{"d_model": 128, "experts_per_token": 4, "activation": "tanh_gelu", "balance_loss": 0.000512, "init_std_router": 0.0213, "n_head": 2, "norm_place": "pre", "init": "normal", "init_std_up": 0.0442, "init_std_down": 0.0, "beta2": 0.95, "lr_head": 0.0105}
Below are experts of layer 4 (counted from 0) of a mixture-of-experts language model. Rows are named router (the router's row for the expert), up (a neuron's input weights, with its number) and show model dimensions 0-127. Each number is 500 + 25 x the weight over its row's rms, rounded and kept within 0 to 999. Numbers have three digits each.
Before each expert's rows: a language model's description of what the expert responds to. This comes from a sample of Wikipedia text that the model never trained on.

# expert 55
What it handles: The conjunctions and, or, ampersand and slash joining nouns or clauses, as in Patience and Distance, art and environment.
router:483487490498461527465521485514487476496490534516456496443490497498542478543491485509495509515557489493461533524497512506443481491509497533508483458456486523498469512497503503445484525507530490493512472548480524547467483515533458508517505503483500495499476462483505536474505453518462543457498465513544548516506542491493510504537499532522507470532483515477532502522492507504522486485493
up0:518507487522472493490475505486512506438511508535486555458484529490542494533495495499480496517508511504498514496525517509505467474510482528522480427529483535507485479480517449540493516509569530509490509515485473485465475511473502533515511481507555431509511479459509478520491536490513486514509541523488531514470480483492504498541471531491493483470486502450488505471550507491518492474485
up1:468521467501531504494519505518483466488518521497545490460473453464522445509526477518519489492448520513462506487483489495466483500500509522504515489499514552481475527476504506506488502472474509506519519508523504554477429479515467516541496525517493498517506566516506540487505477499501515534525447499468486487545511498479499555503523514473485457512481523514480538553487488515508514480523
up2:510510517490499468486469540490507485490482506498492483448497490503523451464491519549488518481502536521494509509528514473501500476520522532518471498482496540497520524507502483480496532543501431525525515482515514523469518527474449506502527522549470528525514480500470535481465518503521449525513487488566480489506486461465472523477503539507492495484474529545451505503527498510527458517468
up3:498503495487530505461504491495507512490474514502478540500507521486581477587467518497540525476468509520508509517492544501484497457499524521503490464532433505487483481469478462535502506464490514492546463527477514525475482508518512491569489500483564492508477502524487504468516531510482527529533490529479506509471484462507526509494483489506518509484474487528474516497485511500462498498482
up4:497484512484558462498506514451477486509502546482547464516498486513489531494473504506470531531511446479514549487461461530469470485536527497500487496535505482487526503501483515502512481510505522498515447523482460500530452489437486532547486496514476481518492494514477506494516531517517540506476503479535544470488490461508530501510477507533529512555476498521497473475488502487544488506476
up5:461520513528474472493482492501506501461501535544514529494482498489524506512496455495529501511502482484532472494480529567504504503469509506503488494484491507504474512523492458497501503524519466511520468522455498474486517481423465481547458510489515472543441516505489516464465434504482514504537466497538508492534531498511489480499510490537513481461506548499501470508507522550528483476509
up6:552517520526473498503472489505542443485490534506484478465522460481510510493506485508498498513549478490461473494492504572486515470519513474511471500516493528499515506510535494451493480507546496507517504517453485519499498513477468543493529516503530528438445504474519511438508505508484504470531492486493517493511506496501499478488519507517505487527499542507513439556524512499492486481442
up7:490550488501504486480492467498507518462477515545459516466463533435492473483554493543510491499456533513469518491516504468531480509546506530494515486474557505525468558482506495528514557489494507502501494430506522523497520490483480522479499477506500540530488536500518478506501518471469455502498498525516483507522505452469532484483499499508506484480517456493501522538531500488499487500508
up8:501495529531497526541506450499519438518493585494553483473486515508454538448480487507442515482537494494467530521479497532493477484515515461472504465503505511493498513490464521484504512498470479503528500513529522504495487498462461492538513499525492524481494481476508452471562472505489503493508467500531493544541493473479477492493504515521499492532497530535512473481512494534499487488502
up9:503494500505513482500486502474487502432521467496518485518441502494507571450534508508531481489538481525489547476461495460543474495485444469543493461503543517518492512515509493468492477515466493507510466470480542503527570476509543469531507503460471465471478530488501501500534469509498490506510496516496491523466480517512495535480512495519491509523483508502511552492512501507494504518513
up10:480501479496522496494505501504497494462491541517547528502508506481481495469490503501477522470502500480459566517458533490496489485496513477483466494541496493503542563502487506449532458503513516499492496545493481516498488508484534503556475535510503549477477512519487478481514444506476447524495466514561480492479528486494431505523496492538491501514509530532504463465518523486526496504514
up11:491495544502526476477509506490523489500504543505503523470467510472453498470509485521444492476539541486498480504476496519518530457477489479530503529502512527500570459491460500456500505494455475498488481508490479503508480484534491550512544506539491531513481502494516540469516495487499555446520497524500524530511522494505523490522486524511507481537532510484485435488541495504515448506487
up12:513523506503494468467460501508510477458494507520484470518455548528512511467480504521499510483457482474488518507520500505495485514480506536479506481491497524514448506506484478474515499484489516557563522445499548526524513536483537479550500518506485526506506471474493464515495508526505497512509515512517487521541452461455496508455494530477556452502491500487471525492538502498546482493467
up13:519487469528464534521499509502482421519542520513526504485490504467496482459468487513488504466499519504514492484516500456510532485486544557482517451496492526501485508503494502468482530563501482484511514467521484525499483539472471506510481519541479538508465494489496504483537451461471497492545455472509506521506503458491528542528486520516505491510459488517476503510544479542517498494475
up14:501514475507483523458466488510481459461517475517450514483461536532539469522495487534495498488518474518508512490529509509504486493500481519499501444494479493494476524488513509525488504518494480531542471492524540528502482460474514532525491509406487504500493516463515502489558472486525527516529516510484541498585521481495503483475511517470503490559464488503488521506510499481480483487513
up15:504500506504485588478491507496459490473452469554541527471490494490478527477549483513508510464453494498503503509511528540473505433483533476532474499501462516490516525459495491522490483493499501527496501500487478486541468515491503553506518507485524522478477516498500476511555576498465493480494467533516487505484481508486475523509492528484540461471510471500495488497483522503503496508526
up16:464496478507508524438495496507490542479544521511522488484498502514506486498493501503460489500539534463512525506506479529436472500506514474482478523531534490502481492495512496496507528473544536516471434481435471505487469485531496500532553482508530500527490487490511494459544530530538491486527473530467509506520511530472483505516495499488509486497462551491498502474463507476545513489455
up17:503490536501443491517509446500500489496458492492521525477527484530548468551504478490449520487526510561503494493519531508536484462529479506484477523484497494495514496450481500515496531493466482481523496497527520480496444541468493496459515545449506492550485497524547510509477480507526534498536482500497500485533513524505502464511494494497499518543490517507527483461452510460511532502493
up18:497493537512481502483500539497463493445497529510557461422514488500518507558526477487548552492487487496522480545470549502477497506505532521499501512510471507503507518490482470497505513475497496494479497492424500520471507498502515533496499514498531469500463499496491526517506458514472519509497476480561470421472492481496536499520492487531509501489512505531523535508509497484524500518516
up19:474503476513525489505492484493531485481483541487481457541553497491439475524502514511529475503517495512523494490473450500486459491512511552538484499469479507508514526504479455456501510485531497523523469496506508547493514484534483460528450533483491443476450488495498493466503529505520515511502549534505536491460526508488523495477517531558515498503519477466492470490496518529488502509464
up20:490530476491496496515508525466477551500517539531469500453498491464559531500490477488499520504527477496514509565489510493493482500500504521503437453483536525457505507502469471514502506519489518512514510502498506520430487501517484531503517492514532438527469548512481507497514501464525503526492445495545462511516502516498458459553500497479520502478528506519502497493472497540476490507529
up21:490512449506462497465473530509516471441505481486568500494492481463494532505487489527461517495492519481532507519458521503482427500488507519487457497503516487510460551504522495492499484506524504552502507500441522525508497511506518511499496533482479492498495546506451487485576517523534489485524528509486505501478478521486451512502504516514495484503441511534493523487510522483540482508490
up22:477539514503499505502478536489557482523517518506490489477522467442473491500512487507511490501429459508438510488445482495534476508484503500540501489477466507509500526504489481495512494487534504546536534506488525520528546477499467510480517519432513487486481505482471484472511495466504505468494537493450535500541495515492468560463532515521505496504460468464503501506505515525507499510497
up23:495506464501512529444500482497515456529505518523489507512480546448493450517495486537509485490491488491526523487523581482498496498498524513502481530517496502478549503479476485488495520489534456518479538512533475514460487498513464450510562514487514497459522517501486489537476518467483476475519477509502494444524568520510510480524509484518496507519515512474475499471508482485534466505531
up24:478541500484508515491523513489496499451520510496470488527525456506500466547494472530522520539506508517478478506515489495495469517492451531519508450447465490486440529505491517524523558513537485540516470504514515508476484497525518499481491473458509507514498504487527457511517496515488476486502491511504458507540507529439506466492509490485553474515511455527486527477512520520504458444509
up25:512555511512509503484518470494499517506516507564441541521493516495488521491496509495513479509558548503497515496498527472468500472501498499493429548514493466480517526501509453509524539491500456532532469507459470532506481495532490530529499479489512506469452550508454521480496497503471462478515470515480472497491456510503514482513530491512463522443492510510483503493497513538489515482515
up26:512492470520494455512496478467510481509532543529454522501446497461513535533522516511496492553465482492478471502510472501508490498541483493515465466456522503494488519476497510472518455491477518509517480551482522504515529477475542523502501491476498478510477492483504484512488538492433543541498507516483528513500537491475534474514546500545517469502537498449476528469526514512534481502500
up27:512519482495520520490495474475482519511502507503428529472467514502476474529495507525479515465491490483488510493498487497526470489537455511518478442465471485513511524487507508493506571513534506527545502509514529506503518495456484521455572502472495480491481507490468521434506530487545506467497537506545523486509514515467525510494519491487485487487527480492458487537536516512507474478541
up28:439501518509524472470497513501535481477509505524532479479489476495458495565484497492488500518493514484527550502477539513491495507479499497532524515439519503475514486518504489446536510494494535507509482546462471510485437523503488499518498476482557455546481499499476528470522514517557483493487498480476462501528486490502466483532552514503493500521448476497493496475500508498529510501467
up29:506531491508499492547500483507517485452516509473469522478502496484525496528480498512493521490489503514535486506490483476484494497505484500499497443447508535478464563511530501530533505510499525518506494526499511498426473464524459517450502477526494472492507503433506551487534510472533521517511506480478529521505495534498513523562542476460486435503485467493497504506526525501473496487518
up30:503475496494502483511476447494540488498506475507502495456535492516534488469515510494478503529495471481511544517532500469474530483539512494478482497486503508502439484472497490503496529486507553513509483489505492498526464517541538534576483510490541472454506437517507486529494465506513478478522509504522490497495517489463505530519492530518515463497506460503532471467476502498580472534505
up31:486476444516499479451491456534537467437534507495509515509472491440498530453461467538466526473513523498493506511500506525477500514535517476441466520510508535479477515498527481494515518505509501497524486490479540487489481533497512467489506517524546515484547556483523477495547481519491510476503482522469501525532520513473457508500506518493532483532458504511487494486463501490529509504514
up32:518493497524510520545507444497486494467493511508489516491487484491496536535472534539514532472463512493499509498480499537466520506504537513465505477469521451470507483502490459442529525562512488505496460532479459491496510501463501512505485520529536515530439532520516510510504489439441488526536471493540484511444489501485498515492543497517487478495508481519496479517527507525497483483493
up33:516508487537516479527517427476503452488555529534492508483517477485551508475514480503479494557546496488505485565541461473482494486486487482498457531457508549469519529492488489496521504538525517516557504472503520484483553489494514489514511513512497469493514472476513496480470507476501487500494440503500481530478549517454493551483502491501501495495512491502503498502483493510494513472480
up34:486531507498518492512483515491558480510522492518516466493495447488472472477481467501531470543487505482510524531493500504506525500492496495472493539485500562467512495486504459515522531505496503505515472504453485502495501510490481546498506514500553484456531501484479484476504462485446485461513428486488506509543534534527492514507529493479501497528459558461526519525458525517466487503464

# expert 38
What it handles: Prepositions following a verb or adjective, above all to, also with, by, from, through, under, e.g. similar to, acquired by.
router:497522511542463533501485503489501500491545552501491502453457470508519487541480463507488547522525500521473522528514495486502467473534515526549461496502517528509446503467482490499515527523518465497530489474474517496468509494493459502489520499490527501491466426474496505459516470481489523503534495479518527457531530485513508495527494512530525489539481483475529541519522505498514506468446
up0:424463522532488510474501502502473435473507511507506495476516527523511489534461468499528517479494519507512486548480496504440516499441515522539498473487488526516483503493526487515543513480493508501539503490478534480462477499533494522521456522522523439508478480513500546476501473488517516505564482468514495473503515519506445500549497497506518500502490506539510497473470498503531500519505
up1:504479525490475520481476497489506510501483463504476485457528474521519500493469490502548488496492493477464474490494533503511525525509501529487546516472518501499513508487490528523539517501504473501551518512534563464495503532505456485448496521502536491456520504455502544510523508472532462473582535440509560493518503530502489491478474529511476481502480522537493483481509531498513501516497
up2:519507491536424511486467481495506482497481498508469517496524481522504517514513522517545455529523478474504494533532513516498523510474493550563533487512485519484497481457521465478514496533524502520509516480522484489500411541507502494533518515516556460479493484499483504514445491518472508526514508497491491525470495465487523477536472501506504471446484500489513541502543488512485472502498
up3:520478475501420510483502489484510481483505469496447466485506460470530492445502512502543504498540486506450533510508507500462501520555571525467515533502504504494489519463512488463498502468522481510502507499536550500493507516569527472506486500490488486500509478491482515508515498515452505488515467487512490500460519506505518506481503492542488478514480484505523548500533513497552498510554
up4:492504463486489497469507504545487525461496491508514487502444494493518488525546466511452546498540486506465496528489494498489476509487478501445484496457515472497488530515512532487536517480503567498449510501490494500480492520473551498467545495516512499460536476501519517549553478519489494504511533497497485521516496529495448494523534455470516482529522537477515494510513517490559501502498
up5:483514481545469552470468507509474488481536483518475526488448524485537486504499458513485537482529516545501526506520570516512476482504503487489478469518485518494464516475514468502524521519509452510488483503509540504481519457466488505504529489468527529481474491507490515493492509511445498487532477451581505479452502526504527489516521504550479498516490460504528496504479526506496494511515
up6:489481489502411487480476465473480495476526510508509471521511458500489487487517505507586514542522501505453504485483526475523514481512490568497486541476505516510482512495499502490479519500502471495553513509529540470471521493520491470539484472516477506504496475451481508465513509511503516494525540521502495487464481491501535510464495528531502480484514528477521548550508518541491486491528
up7:500531496528462500508508495484512441474468487513538502483455519483483531495508527507475499460492494536505530509508486474507504542480520513531502469480495507499498522494482476479480476503492503503514504494492526505498518529457477513529451524495458536519497494457498462433541485480462501477546484500498498494480509413492513509496503568551537513514488455519509513476547480507495507527509
up8:463507503548483499492486500507512509480496516522428515475486505504522446480491493507440472498578513497517471495551449496435498490544509475545481462519504508498492497504494514503498521515519491489506491494483493511491501497515560483462535488427499457541484507504518459525525490508537512509505494516496520492531504505495496503492485497504547500510491496474440527492484504488538502471496
up9:501542498541505519493465489472495481480513531540509497469507521490513547488501550523491504548519466496486511565512471500511498499486532531535481490499466481469498521460488489500547478458522476519511491497514494520530486528510519478500442490494480528489450473493483489506511496484474522511471484524529496554477498483447487550452506528518539495526473471491462522488522494493520447500494
up10:433489515465515469481497522524520515450507530500479470436509491507509529512489485504532524511503493479438542518490493493488486498517511545522474474442509510492490497514511475472519507457506531485490503531508514496487506479567519469515501501513530491428465484453510546501541490537493523513492515550503485515470484539502498507493533482502501501517513480463493486479475520503549506512505
up11:529495492500472514500487492514537494501502490498490488479472491469503498493523489509560512509505489538495501558531485477449512490525533552480517516484502504513517540453513485486501547483482518510516488477493521494481503485488527541523532467506479455491512507470494465499515441488485475504540451543519504497571549500444515505481491480505495486538511504507493545497514490501536444467535
up12:519502503525484522516472496487489538505480484532475490488512509513493473476535562494446494505531504457519519485545505491504543449523527513500460481538512484492536532486541501460492529501518479506473494470514500491520519518496491507496537486502481535507504475499494530417532461487485494439541519523511497544504509447493496499456491507499487510488523473515445504523526507483500492487457
up13:455550500513503555499479505537474509482520462516480504440472472500532471519518553511480478480476506515493489539497503498453525500551499467486484490475517515501492496489525447501491517525494554502473475518504584498478505457493495531494484469522512505492450531498488552524512496480489489518466519517498542502488485520497498510454555503508489490492484464511509484514465518491505497513492
up14:492505524503471547498476513510493406503442506509510479504526505514475512511481508490553528483506496525493461505496496513483541471514525541523498506514447489494523506512528502508490499482492594494528496509501507504480483483491513538517540455504501518477461531471480478492538449513496490461512497494491516545495507470502509492478509533474474502487503495519516509507507546511452470538531
up15:524485492521457474523482467476520519497484537489504460537525433501489520498513507499499532512491465523499535491490535528482447494490494532499542494505522570494481519516471475434541496501476515513507503507489496505478486463498476453469513558508476472502499508476483506517459472526514541513518475462522512552537480514511475521490515500530470489528492549506512492501521507525518481527506
up16:532487440538534516463517468508538488481483534509462490448516499479495522497479479496552503497536490482478530516525515515476530532514541465512514511518490511478519487494513519512509475467474504499538438538517553520468454511559526468503510503519513479505527494500492497505536451512520480460503512503496447491486513512502489520498510505458503495510479481543500509534551530519498500486530
up17:525484463488499517524515483502515516461473520504450556492496514460483500505482497487527520506530483556461530515500502482500526508518562521469480475483476516516479499477490500494500499515501513498483499504521497497470499528497511476522543473486490495490500485432498495514512459480469479504561510564507480530491541516494500507508503477507522490470539492501488533511525521535587485438523
up18:511484525483485502493489465539488460505487542505462507479490530518573520533473524515537494517500491491508462514518505508450532470518508504592546511523502539464518472474525434501517535494491542512491500484515473511505450500512494485563519524521516474477469521464492499509520470522469504479516492504492515474505506473486536513534462494505478484501489519500491518519483502518470497490500
up19:485536489528463526483472498488478543503544519480474514495488442517502511546413509474429497480501497445444487520490483492538505473534470484494515475512477530519519476512518486525468505460497520487466497466497523483485501519489506527468488526528487529523522503535492517535525569479537499504521506510521486501482509509490530514506508524462493513497487520510478479487487514493484512499462
up20:501491495513490512498500511494496433500484492548481500440549482499522498485494467523557514500539494497512512516521508494505556467484491531510504518469511516489519513500496521511455467466480519502481481504519484474456510505522459490528541490503468478492481443492480497530534446504513489494571525518508479479539512452476509521489485531556514497553458497511484484510483522511524497503487
up21:519518505495492473502497492492446412506527532506498508505513519494494479535506458506515498491495525502481544530447479501516481471466495510472450494522478491499461481497472535526500489510493487511560487492497500486506479515509499482492497559506505511477491413534487529527513484476464489506505509506501503476519497523500523493540471516488525495464506518534528583476502507516536498473518
up22:539544542525455560530449499453514502524495499508478454494538483494464515497507449500493482486524505499491485535488488489464465506516519554462516483507488521501501540496457512476498499535525461499472499474538544529498534516519465493467528512511477539497509488491501504471452478465527487504513455499527505507521486521457473491482484509516507491549484516499498472500478554495500498503505
up23:501530464477503472515485498483550501476474497498464500471506447500536484530485529487474509490465464524523454507510485472504542544474515513475502455441474499506485552503492470508541545484516464508516501496501537491467476531485477508477534476489539474493516517539465556504555519507509466518509523507517530506503507491517462512525489495528485497487477472522511539529541500512499487491530
up24:510494490528493488500498499507501478483491519531492506507444523491492461469493471498555490490506502536466516600492512509460492465516510552479474492460486496507491523482529513484507507486475511497492507497478500512472471497499531531504568502459476444489477465483525499513506454484501516507511485549503497551523540525500479492501508501482505485512528505510507562499527508512539447503461
up25:539523525511474494493485511463530506490462572504471475465536407466510498498479476508477544505488496519491512527457521518519523474516529504517476481480500504481534502495467508496505495515475516497550470539461524498483490474497500474483497540507503474491491520533456478450526477491542496506519485452531465500506493465486501517501509499534500482522467511487552519503521522521490476504527
up26:492510497493499463493542493488532528487504499494510506514465491516494451488455530519502495528561496515487501499524523524511513474579461523530517481448517517510527502510491499452548530519483508497508502482461503484460493514497488554477461506507506491459508515494494511499484507445490482524536494517491590508540527479498449511508456498505466497501509497515497500482533503477510500461484
up27:490452532485452529498499509480504488485537511500483485491457506508524537513511513484528501524482495498461506497525575488483471478482515506540479512480501521503481486479505483491495516465513506500540523531509505488506506500476460534536546512509539473516416505511494550488527477526528506473511506458515469490446524471492464510507540502526501500510499520531452486562465502519511491519493
up28:468541482530495487502453515500516490496520531490487508502478507503481541413537520478481498461522496538496535486509520485517473458510526490551530500541486501491489515482514500527477486494531502505478503478520494521512522456482492483457515483482513510484536494523511488510490462490514513526479505457565507486454523520496508500502491532499568505499456497473550467511505491522447462510478
up29:489470470490500466526508511472505454486492514486507504508461482484517483534441536520485576475475497542497481522480517525515454534502506553475510530474504522500494509504504480475441499524487477497494492491489517512510488530475484517503499476489463483481537489451500511543504512545504529493488495502526501474525484462500515503557472487514493496571490509500501507485479509526551509443470
up30:474495477490467465505502508459486484478541553507495528542469469488533544496498445519497550545491493540463483515501473509519432511542498509526482486491509531500490524513549490526518493490487531501515440516510483483492482474486529457488467487498510515528498481540481509550495477496449504510491504459545461492473498525491533497520506496508474489498505504488532525514501513522527490461520
up31:488477494483497526505524508500466457511501526478518506471471526461507494478478520499470560497454465505479524487531456529529488491492524489461525510514486522504551498502483485433494496496506518527487487482491483497511522511503447503486538504490493515477473485495476458480511522494509501508489518493510547508532524457449500586540485555552515477496480525493486518486530519495522482491471
up32:480487523503501487504461487521548471511437508539488520480395520490496538450519518500468488463460494562499494560495524515521510465530539516507482492470504505504464527461514507505503516516484505496503522501494479502518458521484519551505557499485481488496499481482525523499500472471498516520533484519508518524469527488477507494496470518503487487495461493514501530495498510526515464497469
up33:491526508572470483526528514453534456506471524545534485473537503494451491483528461505480510496509507501511559492478477498541529536483559495502519515505507513490521502485459469475528474531520503503502491488484486500509506502497491522528442477532492516506490468523471537476496498468476482477511498451492492518444495428497478522531488516552499504476498471506503498503514479511496489501504
up34:456489492499501506507486527476508466482536469502477523534492514491500541512512485520488516459513507504440518502449547510507470479487517489477531547527501505501504545500470459512508473479483513487522482500530485496537513498484526497548474476489539528499531512527499510557482501520462508493541477461512466489447501458490495507483545487501511497500503513521542512568502499532449502457502

# expert 1
What it handles: Connectives and prepositions opening a new clause after a comma, such as not in "but not", where, while, including, because, in fact.
router:480490520527484540493439474454511481478523505520519482472485496521513497499506479529467534542517493542487556500504530570479476431517513471517435467498521482488501504468468491482515524540510476526512452503487503500477509484503483514524514516500511523527504468475482498488548468498492539466531490496497494533505507494509442489479536519534511501512476452503502515500503528512519490480478
up17:529502495463499517518496463476491486487500520483475514501494442486517438505522504522478492456540510528495452521529512520519515510530524476526527477453498516491538484466544464476528502495523483488489513438513537483495511454534485506426503452494482532482506449493496502511525517519499471515506524493579504522514509533494516517528475487524493492494492493468482501513528497510528500482495
up18:463489548490482478476523501505459498424493525547500507453507493483505504485518514504528477499507481521512483488512492464491460505519504494526519506497478550487471520497486497481513514435550454505510464492497461558524518515514496514461507469495510479504465497500466524534530516526448466479492494473506504469467509549520493536504477517519523500540446511481520479533489503510488529480497
up19:480497492485485517509515468485440454498460507505491497499481466482512494501500491543496508500512477434500548501535485527516507481542502484586480482509460483497514498488514504445512470542504492514513538489565523511482501488524510456516476556473496516511530485543465494533497514494505481544497508476504500487510506528478551504493498501527495494465511489500448488516487484519543522468497
up20:446488533519527514543468475508478510431470511532500488519464541512489484457518484528529498510531485499512464512505474534500538535482514498487504500485498492456485508474500483462455543496503509485481493501552524494491495523544510513499507520428503471507530451495472500534528532487508553498527535495485489457499501526481484516498486494486526502522455457513472512522479523504475476499489
up21:467477509465502482476500517515531455522484479510500464473496517513509487454514497483573492534522490509504512486443527488490492523523523477522492544480511510490447507506500496493516498545538533492561512469511481538519555499512502470509443497510499472525500513502497498521457509521480465500442474483478494461481503490496538500515524482529516503535537505455535497519464486499525504538511
up22:525513499512487479537480505496520483521473532499518512488502478501472508450512502493449526465534529470462520532487479462491474495562502481486525496510532509514471486520497461462468492468488503502478522516455478521462519485474478482510511481514486530475491464504496534489554481492505516494440512509547508516556477487509513514498513558524505495509491504477521514579532477505537497476518
up23:529489488518514463480444483480507465492450497537534479478507519494540462482521493510564547509512470455524506485497511510489487534481506483542475471494474501473520452513516532481541486482534505495487462501517456537505559484522510515464487502515492466513438490518476501524500487523489536518531482467492492500484497508480519535528491553512516494526546497516496485472505498498530475499479
up24:487513509512465540525498491507425500528484492521504516522484516491506521483532506506445507482516504459484492507487550457559510539495486496509503484479453511488487500468488507489486484516473468498508460515483515510501497540489476512469534532495507517494461492478442510475517467517488519536503466533563513553556500471503497487540483502532496500482541474512481515485543478498531482495532
up25:500494497523467539516462446444517480487510488507488476473518483503507442517487473513499509552505515497493489496484514541474516516531511480497461507522511531488515515488476525500485483543506504529486441557510493493483516472486500475571491480525515460534512466514508469517488523504500494460527497427475504510477533534502490507499528477552494491507499517513498498479527515508449515512450
up26:500497553498469494492502490494488512501490515559496424508471469497495507535493499486460567508494539498480524499501531507474528541521491497513510463501487491533510510453492499465478481501495531499484487572526516506509463501505500449541513516515508500515475474449456463466494520507471515474507530524511508506509494470487507490489535485568515502518533511512495570505492502478502504514491
up27:494490481509474495558493484488522494483474537492491492482515520523518504501512472501535560444474509499500528511525499475490501520486486498511530463476500488505519507445518496441509497463495522482499507473494557504430498506519493525454456473539517462472495488501490539525498517534501525492525496491488493522502494461513481490522449516534525496553545529520485522476481465503528506500447
up28:522514437547504497466519482506479486513480494501496516490493462512549494477508507526499466514513506522500474508519514449487530498504514507503544507416495540489493489494474507554497504464505479459551503510503538491506523512501505477506486502497503485506496538500518514489472443486505510515504463512510512411507527520470487492504489598510503494509475485486506501487518472504486466503476
up29:514534521543503471517495482538516515488531487533505497504467486521489492475491471541509523545521498520494571497509511531466504489489509478514438452503521458519505498503460520459500483527483487506473473498492503468469496510485503524498502542473507525497459507536491493481543495459499486465561485510500489492464504443497461486475527538529501507490453435522500492496494531484519518502511
up30:526484548491488540523487472470500498491506523482463485489486482499500412522486448494498526486475499533510519500482473545467455489506497501504451479498518502502529493467515454504544505522533507503517463505511562522449476514489515508485488491486522507506500475520544496460451489517493511497518461451492509521527496528514517518545479491537488503540533489484536469496514507495479516521525
up31:501494530508445524539545493466487496487460514491474478524556519499492501509474521503544512545474496516508527515482476501504453462486526466495484534515492529520489474513508462516509499479498487518525493524546504518447471496509507500483490530485485524483523503530476522550496468489499508529470504500488500424449503543515491513461465532478521496467462482525474517546505509521499495500457
up32:508527507502505473498503461444569496486467492527502521521467503517508488480484471513492490503479474490518478487527518494503548469517488510471537495461488503485524509492421462517564528531513498509503473505456525509499448482500502524501521489461490482522546503512451483493502551453509506507568520514496500480498510538524478490482481494504503506454471540488496522491531488502472498491514
up33:468489449496457503472475521517467508485561510485497494502445498460505495471518493503488501500519507494477560487479487522523495515464510512504499495482510541490486497505498510511523517488509548549516518491486464513564478506562504503514482499524509518493500521442486529496523532464471505566480548497507510491476480524503524504532479515479480464495516529465492531495512502568509482471484
up34:506504476519455556466512497469447527504503485482496507510462495481506484483500455506472476532524454509486492494503516477535463513500483506494547457508495510519500499499529524441537510514506526555478507475513512512516535507508464475489503495508481536500502472493503542504506511463473502481516515465516506483517510522472508516514471491480511480501543547430487514509533518497585482511461
up35:497493537556495530494500432490533501439498488493475439498483484495497507532477471497514514564524489494509525498512479547476495520512511499528444439507497476479498544500479450488500509519504512513483453510499553520472466516544508506509509533455526491500479475520508479461503529520492494495524485451489489511504533464506515493490535496522495505470477478516526497484518538482475508502494
up36:540516497504461545541481465415482503530500510474508491535497471514477519419478475517494518504565478453482544513485513514478514484514482500509498446511501496513501500513478518510515498521480493504462526478489490490473488476479489501506465477502494546486505467487503501502549467460501483483506480514523506583519496509504476496490514529544502497503513512469491499505521517554502482498490
up37:456492525528459535493454493485433489507559492497461463503462525484508448519545492499465486511491521510498485516493479487492488513470511529491517525478514546507485498496516506546514556508523526511508508497561492490531516466493510524496460484509528496506508499468534546503527536466497485518492521481484494443451502520474491512498512510536494465507502475491447508499518495534474489532503
up38:494513485538491450498531468441486486434541545522487508509526489509482456581465510499499487486480506517499492501506501502496493488482505516490493494510491491489532514497470440508508506552515478504483447555482561481487461519474502515482515451505497452509504496496497486498496490509517496479544517471486546523490485490511494508497503485508499504567511476517530522489516532503513492469462
up39:453496519500504497515518522491508429433492507520517492487485521506522527474504446513501547520467515508508502486530505529497479509454518498585462473495490503515509535486526530508512462512490487492536507523512497500493479531505489530523523568451506511508481494477490485446501505516509542465560506475502479487495511520472505496495531528572484492493479478496504509501489493500516497519495
up40:509523515539468486470503524449507448490498509509491518518504485496506506553473508532510510510522460491489451534535454519473506474471506539471529483479487512486487485513529489507532509477482515507545448532468478524495470503523478482477471527478539487494538496526503500518503545520453551533473467494543485468475532507503484493519502540481495476468452503505505486507495518527522446499502
up41:496520502519480440508491461555479480465472548520505478478470509448526498504484507517474455515512496475458557516490488474525449468499502532488490525481487529516509483471479519457557524478528493522485481524521500511489466477522499484480503552502503495478459475497492516524500542487488523509472496485507522510491520569498465500477491531512525481520521472505532505512512494528488512489444
up42:511510492475515527475521517524474455510547497476500503519483474503505485573472481480490484488516497477470484506490480469511481504497485562498515511453483519519473550519527528512574514492492496497520521533488509499492478507480487465516475533494503509480504505497494527512436483488470447515485471466542523454535507514521547481507484502463481497480522536487545486506523487497542522499544
up43:521522511504476451461438479488507493448537505523536478510525499469559490525505457495518518491517438474469515483444527531502464504465526502527481488488515490497519523468528520489559532490523482508476476509493486553525488495497477505490493500476536506495444505518477473517452525479473497526529445516520513500540493521510512494513495513501503511544510511481492482491490528495533493504503
up44:481503531511479503473510506486543517467479507465515489496532502509499506557543484511497555494486477537517482502553448552447530425525497515502467481511522519480480512476494454544485523512492506524522494441473501527482497464522502499503479494460524516471520516490509457501516517510501489500554511459502520509500504473507548498508511499505503495502466507482502448485471537501484496474519
up45:515513461516500523500512482458484460516527517494485479508512485463496463468450475503483536508522524480483525520520459401480524495518524530497566481493487518498496477498472459440511501506530521513499519499507489530490499502515456495497491476522492498504474452503485496495505504475465482498520477475510559485503527470493517525530493503548558481494528516523508501506556480512510495488501
up46:460510466520449482481497511530487524484484506565483483492505456507488510448503469512529501546560455483507445516494474504494506485515546507463515505508511509491522493504490474458494479500500541508557466501518504517527521452503513489508556512499513519488516503503449477518494498508511522499496480469521533485481499487501558527507498525476522484500499494498479511496494571539529457511506
up47:496503500506491498482502464451511513523479482506499508487491487512478485449510523496481542504517520464506555544499488508498480488529494502469453462510500490482513532487520471519512506492507528502461459463474515503489520483482513534450507455466484505516557440533504477489539468520519495468464520442530489506565499504519513529513457476562514493502502515488505527515479477527510488484524
up48:502490480517490474461474466471489417487490507527525484523496525504571460519521470520506509504532453460516472485523497525490491492470509491531506500483456477491525501513504515498544508532521499542488485519489498554515522496512506492518488527465524479513461494533493491488473481515470494533531450445500505501531521465475498500497504543525490500504526476498465483479505477489575497502495
up49:456519479538453470512441498521499515523474545530491484468469475508527461470479487548483517546512478459500497516514512474497449486481510503503472464497480531493474494478479507452490504502543530518497476482489509500519502446530447493517500542508522487484475496510501477496512484481490558497502511488538534513508520474472515543531461494512530478511544533510497515528499504516503508450499
up50:509510459503514471497505483481535489468473521474511494503526487511554442527492480508513538472496472504514483494515574548494518508463529463515468469504467495492520491505498510523546504526538488501518496458487480512509533485493498538501501534495503482496465492488418466514450478507489485489515480458475505536506493524485534517520538507528493502570519506511466505479475486503484479525502
up51:476489501509486511514453544483467494483495540503498518514476474489513496530509538497501509491520464497515472477511517529532494502504552481496514494474485539496524491490503486515512503543509496560499524508525502514499529451535485480519461496528543525475468498478471543544528553483503463499503469471503514465465496430462466503495497527482516476502439488515510481466490547506518463504534